config.yaml
d_expert: 64
moe_layers: [1, 3, 5, 7]
normalize_top_k: true
routed_scale: 1.0
balance_bias: false
norm: "rmsnorm"
qk_norm: true
init_std_qkv: 0.0213
init_std_up: 0.0213
lr_head: 0.00613
decay_shape: "cos"
doc_mask: true
train_tokens: 931400000
max_steps: 7107
Below are experts of layer 3 (counted from 0) of a mixture-of-experts language model. Rows are named router (the router's row for the expert), gate (a neuron's input weights, with its number), up (a neuron's input weights, with its number), down (a neuron's output weights, with its number) and show model dimensions 144-191. Each number is 128 + 32 x the weight over its row's rms, rounded and kept within 0 to 255. Numbers have three digits each.
Before each expert's rows: a language model's description of what the expert responds to; "comes before" lists some tokens at least twice as common just after its tokens as in all text. This comes from a sample of Wikipedia text that the model never trained on. Tokens count by the router's weight.

# expert 1
It responds to: Table cells and demonstratives
comes before: "\n", " ", " 1", " —", "liter", " Chevrolet"
router:080166151132140121108106060082164153105181101124095086125168116114173126167078177128154111083089154137153152074166137094117133135139129132156144
gate0:128189143135114117147142125121121126142183101075061143077125126101209093139136118152131135093174131117098123109164142086133133109091130118107167
up0:124112167136124146144150079139164176101099153191118096136161120081090197160134137105139155118103104147166110140120179139153142091092125121135163
down0:079117104173147069128115105115175087162142092075076130096131122154130116102112135109122104180146173141125128084103154112127148096084113103122128
gate1:140092103150162089109083128138174119102123119091103159070131161074143144102138119128120073068144136146128134106149161117125122097097097128074142
up1:106103109163131144121115133102143123127123120155197124117110105186139113183135166183143107099182143136160143133121162149096096065198111104145155
down1:151142147163147085109133080159141062126154132143110118147150115167137140123053114134106109132108133196087156141094133075132104129121164168133129
gate2:065075153122082161082125119129125158144115105170139092172092107113147120096173159117179139119096139144119129152175077075128067215095132121111116
up2:169154106159156140142115072104131037123093137141156089124148134077081079155051174110127111119096176122150131085147146113140125128122100086067106
down2:180141082089100100097133127128151097081118129157146126131135149128129125136134112101093122145090127160112136158176119100158155112152095219156093
gate3:072155154165145150173119103147085147059111085154110105102176134070113053101103144085187066130181106147159110099116173085120141189142140068164124
up3:181136139138155163094148143153161106141129137155183120122104142151105103141138082184140089069175128178102131085122140081159093155157177071171165
down3:105102157116131043100111086158123127083176138102145143160125116124152148135094080181130143121164140151145159122114182083128122158119097114112146
gate4:147137167203150089123145130150155107133141119109111159079110098146139145046180113101093094137180211103115107106170161137135107146114143121136088
up4:142167151104183118138198111146122202076116130132083162123098122135163114151137175146155073087080142108153169105072110172139128145163186107110078
down4:093094178098064141141145146204107184102094147137233175087132098168097096145145167121150124141155101097062172201133155162108147121150150138153160
gate5:121155184185123124190129085063151107085109141095176197125092135139143062112102128184110092157152161115160163108190108095176164165080118121116142
up5:116117139095097102162165158147164103097135110107163137130130105155127134157104161098117139111163171090060134143077157135043075118181204112107193
down5:148140138125110120145151176134133179091164123133132142145091109150153066162096074156115161140128102126131098168165114129178159148149123186147163
gate6:126166178166161111165095162075146097059183060048134139070151160092134081163139156169170131106170143181157109098159123097164100164136133141131123
up6:150139130124106169134158159123113103129158156091139157131121084145144169139124138117063140084130120142126187114137139144139152098127163170038134
down6:095152137140174133142201177055135130111111149106206096144202112150097090125124170135176160133194090198146096131159082139131149060143160140159136
gate7:100132138130140096100181148163148092159130152153102152119129137090108062161151072065150231064164159112129166177094103092180149184222151107208113
up7:136143088146156102116045104033124128114095087108116170118180125135133125114123166155166146117112105120133193161157085150152138150083154121128082
down7:085147129134101167114098143117131099142123136093097136118119131178100145086120122150076134163126098177132138097108165117137130091087160142142123
gate8:113155148159171120098091111063187118146181082094102099060180189146129086124131143147132159124113186092172119144130167155120133137064104109118088
up8:072113173132129139088151123072129124162079141184078124115152132038094074143130134095177151138071133123079142138115110122147161187108135139153163
down8:089132135178107126183129113153136158095124168084059130125140091124122144104196163128169050132110143141108128105109099050071153152114082108155183
gate9:104125144151100122156087078135073104149152117145133146121148116114141089109105180117116079132138114086134130121174121196161152177157090135135130
up9:140062115191123157098076142161117100096087148132161119149054065166103053091071171111116101109159143181121163107052139150112186061169168163096157
down9:118179114125195142131153176090138143111105132102167145122129101157086152074086088119120165102124103148150112118177112132122117179161048125131083
gate10:059090134134191138170141149133170090099091128127139126135148162107125115123068156110197079169155148136146173075070133122128107149069081169109119
up10:099149088167114133139102063130101178122139153142150023118092152178163172122102147150112139180117139098087128108080116136131094140120105133123168
down10:126168138088077116120104090109189100166187053124150135147116190058176194082154172123095209135109175075136146179174115113133135106128132135119108
gate11:124106110196122123113093109094152149129113062067128099098141198110159114106108125100133123103132145121174170084099153111118106150161087129122184
up11:161103167113111139119113146110119127130119129130114134141124119105169109145142078113125135140126125099140112121072105128126101107164134107141109
down11:137164117082144159152148118169052123131134156133163079152165077148114116120168117147174106123118123102155118216160117086096072101140083111152120
gate12:087214135138147104109080134146152118139083075118106168087146104168110132138182144156145107127139168118139169109126101128124157064117128106131124
up12:123167093147103161181155158152133100116143081092115123128114159206123176126098140148129125109133130115079152085131096155089102061130109102119219
down12:146100132096157111106109144144089160166111186161143159151108160126157112116122069202199129165166160100155097141151155150093131203115067108130145
gate13:175087113197154151080146133105129149126079137126127139124117128149152160089102145151156068078120107137122158075089115129099137127157112138172131
up13:133142148194101123095135103140123132116130138123122140142138142184137114142117167142076184130166116155152053086115189159167154079095165196136179
down13:093158054115142152145132098040127109103108108076133104142160141142148121114132182140184126117131098128120157095172149185102167061119169155144214
gate14:125100157153132078103128126046122120092133129153142153108192099089158118139192146095182149072176142131185130087145168111145166141107160163125093
up14:052144137104094076134123157138087117132129129055109071108133127152119146157088096119052145117138130113177105136159123104112163132135162119118104
down14:123101168123079163066143125140151080140147139128106065103076174164139099139131159110125141181085124166114130161142121132165126103147178117142075
gate15:124116184156132167137001105039153171136148133088105128121145107087186061225189184146141138152095161120180129094120131127134121191160097159135108
up15:154140139097106108151144179076158105170087100176103159095143195166137122142125139162106152151102161119094155090165145116154131157206161139186180
down15:078113142141202139175114060122151168145198144092116161153095104119123116139147205090121160141137137166136111112022103099073110105131128118063154
gate16:078131135146120098133135078121134166105149099166081101105168126092149082134139148180121111100154160067157104125117128062156112110146096065142118
up16:168126113125093169086105158152125161113134089138119133172166122086100072085157141134118151137142113081165119126088118117107143095163114128092127
down16:109116127085115179110093196116081148124075182188143141111166111122112149117166147167140091056091078105122140075129070092074105147124086123120201
gate17:157102086114165152134150113132157127107134104148136092129081081128093097065127160148129071096114132114126167132137150159114099127150098093038161
up17:096133087116152104205101090126100123135180076080106108141122158123120164132123122147064161164134088136155160118111127134105134117092150111082173
down17:138170152132157115098064144088107138143173113119110155158170134090116146092141154122107130127116101047144115129159157092156120124115078138128145
gate18:148168134169140120129081082128120191168195098150131095084113150112155104125167158135137134149158187140144148083144184099160124158110123071126148
up18:154190143177141147190072087106115158125090114185108153168143167059149118119147101090175086075165122142139100139118106108158144172123152157208111
down18:113140168119150164153148126182188160106108039091118214172102132113052161146163135159105151145096165140127162128141149166084167145177192069079126
gate19:164108135106132113153099083111128174150128172109082139124104155141117121144143117136128119109067128137081087120131087082106101126159115119128127
up19:155113088144154129113101057087069148127117131079158093150198150102142112154121141079116136097136113142164154151112133135143148059097098138104152
down19:160098114163104185072115144119149082170094133058176123101160165180123105092129091114135134116080108077132094135171113207109191089081115118158128
gate20:157158083182075159168122132148121158159165148110088135107130116117151168165134084122124151115097138141097160073143081125174187111158073180139131
up20:129114172147132155106157119140146138068151142096134098082184072170171150203114123166138143111148169167141120099129107096042147145156083104107150
down20:153122155159158202124109134131139138070105220146144126108127103162113192080103153151200176089081099121134087122084133059123091129110084152142100
gate21:106147121148139172179087097094147086120176129174146126105126150154189064156099111158120062079158132112145150037135131150126084112154125076111122
up21:124160136156162141116131139107139128112119096110065084078131125077120170131129120073144173083137149136107040125115142103166151090131125131152148
down21:148110146174074178159075104137121079185133130103124137115092132135123110099101081087105147195120123145100137162058152130129126146171155119142054
gate22:127126099141141141148142131165140126084164127140137124148114096093135146141188157072142082152159125144145081105141163130134082135164128096083126
up22:087099116106102111113135139183192125143139128063114116136175108115148136109080109160144113093142142132097148080118121112089177073166126169143122
down22:153091158156130061189126159129091205106125139077135175161092121113097187136114159144162075122140108128120187091119067136108131151132192124147121
gate23:118102136127151130189170092121237146113104154132114087090168134135146198116120135133084126132143102139104086125144147118133169139131189107116146
up23:107150165145124096164145123160124194135111148127133181154075106154138112131137138143227198153108190210176079080051084106161093084107149145095144
down23:134181127146126134079162072083120132112165122115152129147112057098101203098090154159113152099141095152146145136131156123098138065103062136062053
gate24:114134140092077132165155133077162056136098137094187123121133195134110157103136094196148182136172135153114173122174151147182131111097113183106168
up24:099178138152111151140098114111160139124085145155101119148141091112177128151172135094175170091105178110120138088073157101185172106084074117190067
down24:117187162170105183149157131152078142169107192120101140147129135160179082130120144161121100074115157109129092172133053117157110125190172117152104
gate25:117106112067164131111090101083186168101201137154117172106132152110112059123131089147149091168113085054168143133162091129111103119116069155177135
up25:121108075181185152104133118142114153130113157099131118104109156163108148080196112116138159120082153096078185102143129137133176152130159079175057
down25:075127084159133138154146091103108129095084098107127141051126118140144148148164122086055133188122137144139128118077195126156112096142182098129043
gate26:122158108141225125120130134093193128096104130141141155138158080111121105141094120136167080102115123133156120138106136076140131107137124092192132
up26:121084110135154151088170090149149153113132182126159139135100162129107097177084102155172171161155061134176166139127125121113131160094115168132088
down26:178210111060170142079143194056164154081082173132167088101139139173089079119150157147115168095072112146131120131150149134079137132159129095158132
gate27:122166126158064085132138121126118111138141058119156114099152148124097094161072095116092093112126140126128094116163176107138175104150080135133193
up27:079167071106132153106127072145111121082175148144128110103119104174144135090111160139135123055101068135106134131140134137120107095080112121110125
down27:086121160151109143096136183114146136118177187130112133098118110137107128076146096121107091117077193127110107148110147123121181117101156109190172
gate28:110123096124126144145132131105094156124231123102100209146108106095142092148177115214120126100122112197131125071175152143162075165143173131122078
up28:093085140148143123169132165116114122040140101164173155161142157099119111188165142121137089125172110092176107123120128088104144171117137145160097
down28:106092155186106141121106112152146129206132113079070168144074142152170094092122091100099091137127116084066108137104113175108155151164140128072134
gate29:076143164134167130101102097063153140122130107119102123073144158114174135173147157120157139043144173138204157129144119104126143108152183092092161
up29:108170065076124130134157129123097153185105137120171151131083154164105207122081126111114129156200116126108164116172111188071106164183121123105154
down29:198105153190137107207140105131126107153103104200131089188120142116165122104108136127106133120116163166080192111183143128152092127132139177150108
gate30:163100149163137147128162097134121143095123129087092160082161126109190146058133103141104137066117142076153106123176176164164150113173150125088134
up30:116134146051121137139165123151138127142130098121104112090118107097081088170133120136105185149105115156096169113100114152049189181127123095110163
down30:055098106095118136182126165105132082162050128093105148098162168117108171129095190125131083169130113167106102147170100123116087175103155121135112
gate31:100106174168185084110042152124175187131138154073138113124155146089120087140104175194172049102121118082140118115118084089103137096117106098138109
up31:142138146164157141177082093127146113124142059118166143132161144122169175167121143226197122106117068170120118090189165123137151103081125124053104
down31:140148129077148105191116116167104096147160107098138147137119142162244131094125194125099116118130094111120132086157091158144157091135119155183111
gate32:201112122082143118144122089156131164143126111118111188122135104087150128108151120120115104121091084147087150147137140082157105139121098099139125
up32:131104140099122122155123138133148086117094108185164126145174087146103152072143187162189115146072095166142126159102171135190148127134125154125132
down32:146131039105128132116089140049165153151129148065119104109096126078137133150117097116176056121149092128103087144107080156104183108146147080107172
gate33:178152126165169117131115114143124101156178147080130041128142165157151105141073164124110104149148127111133090086130118113080112158091182014154196
up33:175163152129164126056074081126113133147088172162103144138069149110110150121092102141160185130160123127136163079127159152147142089076127133198113
down33:094139177182175093154122167182126097108125115161142145139095084128125118135126109157112082149161134116112136128081217164110115158173130105202154
gate34:127125139132157142137091086141105090087122126137159115132108095108139123114094158169166121130119134172090208098156114113124105159162134109128193
up34:147169071116137100143099111075164137146164088112170122110089138171138131169124097084183145152083105150109177069144152115100140137115127115138106
down34:146104151164114156180095172065069145115128127163106110143113072130116106182186114177154167194107156137155174103085127117157153156156172059103140
gate35:114093127168094147176140073180146136164135168135132061112115139105162150102149099084128083126127162142171131135128114176171129198123174125088138
up35:113112162138080133107180076136147146166088169125131117153102132120126159162129180114124169152106096082146150109080189076130148069103086112121157
down35:118109117159141199137101116141119137133152053125080121150130135123115120153159083128155166137071140128130104091078138090124154136152077111113107
gate36:124067090093093108128099089138092131189161153087168082123126147086152115100100127175136129128157152102119153085139189117130152111162119162111129
up36:129119128089114143144100159136134140113122140108094180134143111139144120185126108115162113119096089060173118162070108115109156140087176070148142
down36:207116142087147122112093160209068109098109111124170150129162101127131122129120111174122113072144116072170135189107130182112160117108098075123145
gate37:146146193127063183087146112146148117085106116072089140128147111120136109109074101107136137119155135189105144062124094080176139030118186130167125
up37:104088161164083164153157081098126093160178093146176175162183138089158161121141116107123139162118093149155184151136103098102140152141145123116112
down37:145137131132154124111187069132137108089077133158118158124138129162090167117089124065159174116102116183158116104054138069176141103172164127167079
gate38:112114108148102143156134144135120112112127103150099139116159146088142166116101140099124118114164138116177122108131149147206142092130116117163123
up38:105120150103084149150136089150090153102092170130109161163148043126100131148182124148121031139069078195180109048121155163190091108140187186165121
down38:099146087161099118157128140101129138173123178110170141113142107122111171142103153140162076061141091143183093160125130123038164107159085133090173
gate39:077098179120186087135194123146167078137117120078143145151126124109118123125132164080154115094135152145127086119176193108117161120092107128094142
up39:123148065157133177107136114077069105153128160191152096055105190061111116098179117140111116127106141105119099139145129121100124144115112096154165
down39:144094127126136110150103129137130096093116078169109104099130154161105138086132111094090123206120084135097181139091115116170103141161135158097077
gate40:121212106149167113165131161147114121108185075180135091139140128169154148151129159088108077139162103152129138098139148160198065171092174139120104
up40:033163126140212089131103123118147145084158069098159103159147125137172092118113138084095173138187137165101109108161115140152151103134146070132140
down40:159126143133127186125114122154128163085106143061072196086196185163185116124114127145045136115069139058086091099111103162153106073139189126080115
gate41:124157142119147141110125137121139084068133149132119102126088118100166141143116134134135078115145130122146081133143096100103144182132069149108124
up41:110070136123110108097119183112146110103072142173133077119108129149093064127167070170184062148098091132132123128125081134175121172104161131114132
down41:150112086111134094086106128121157146114146143147126088160119102103147133150200053132064156113060119103170131044123133144143110138119139168141161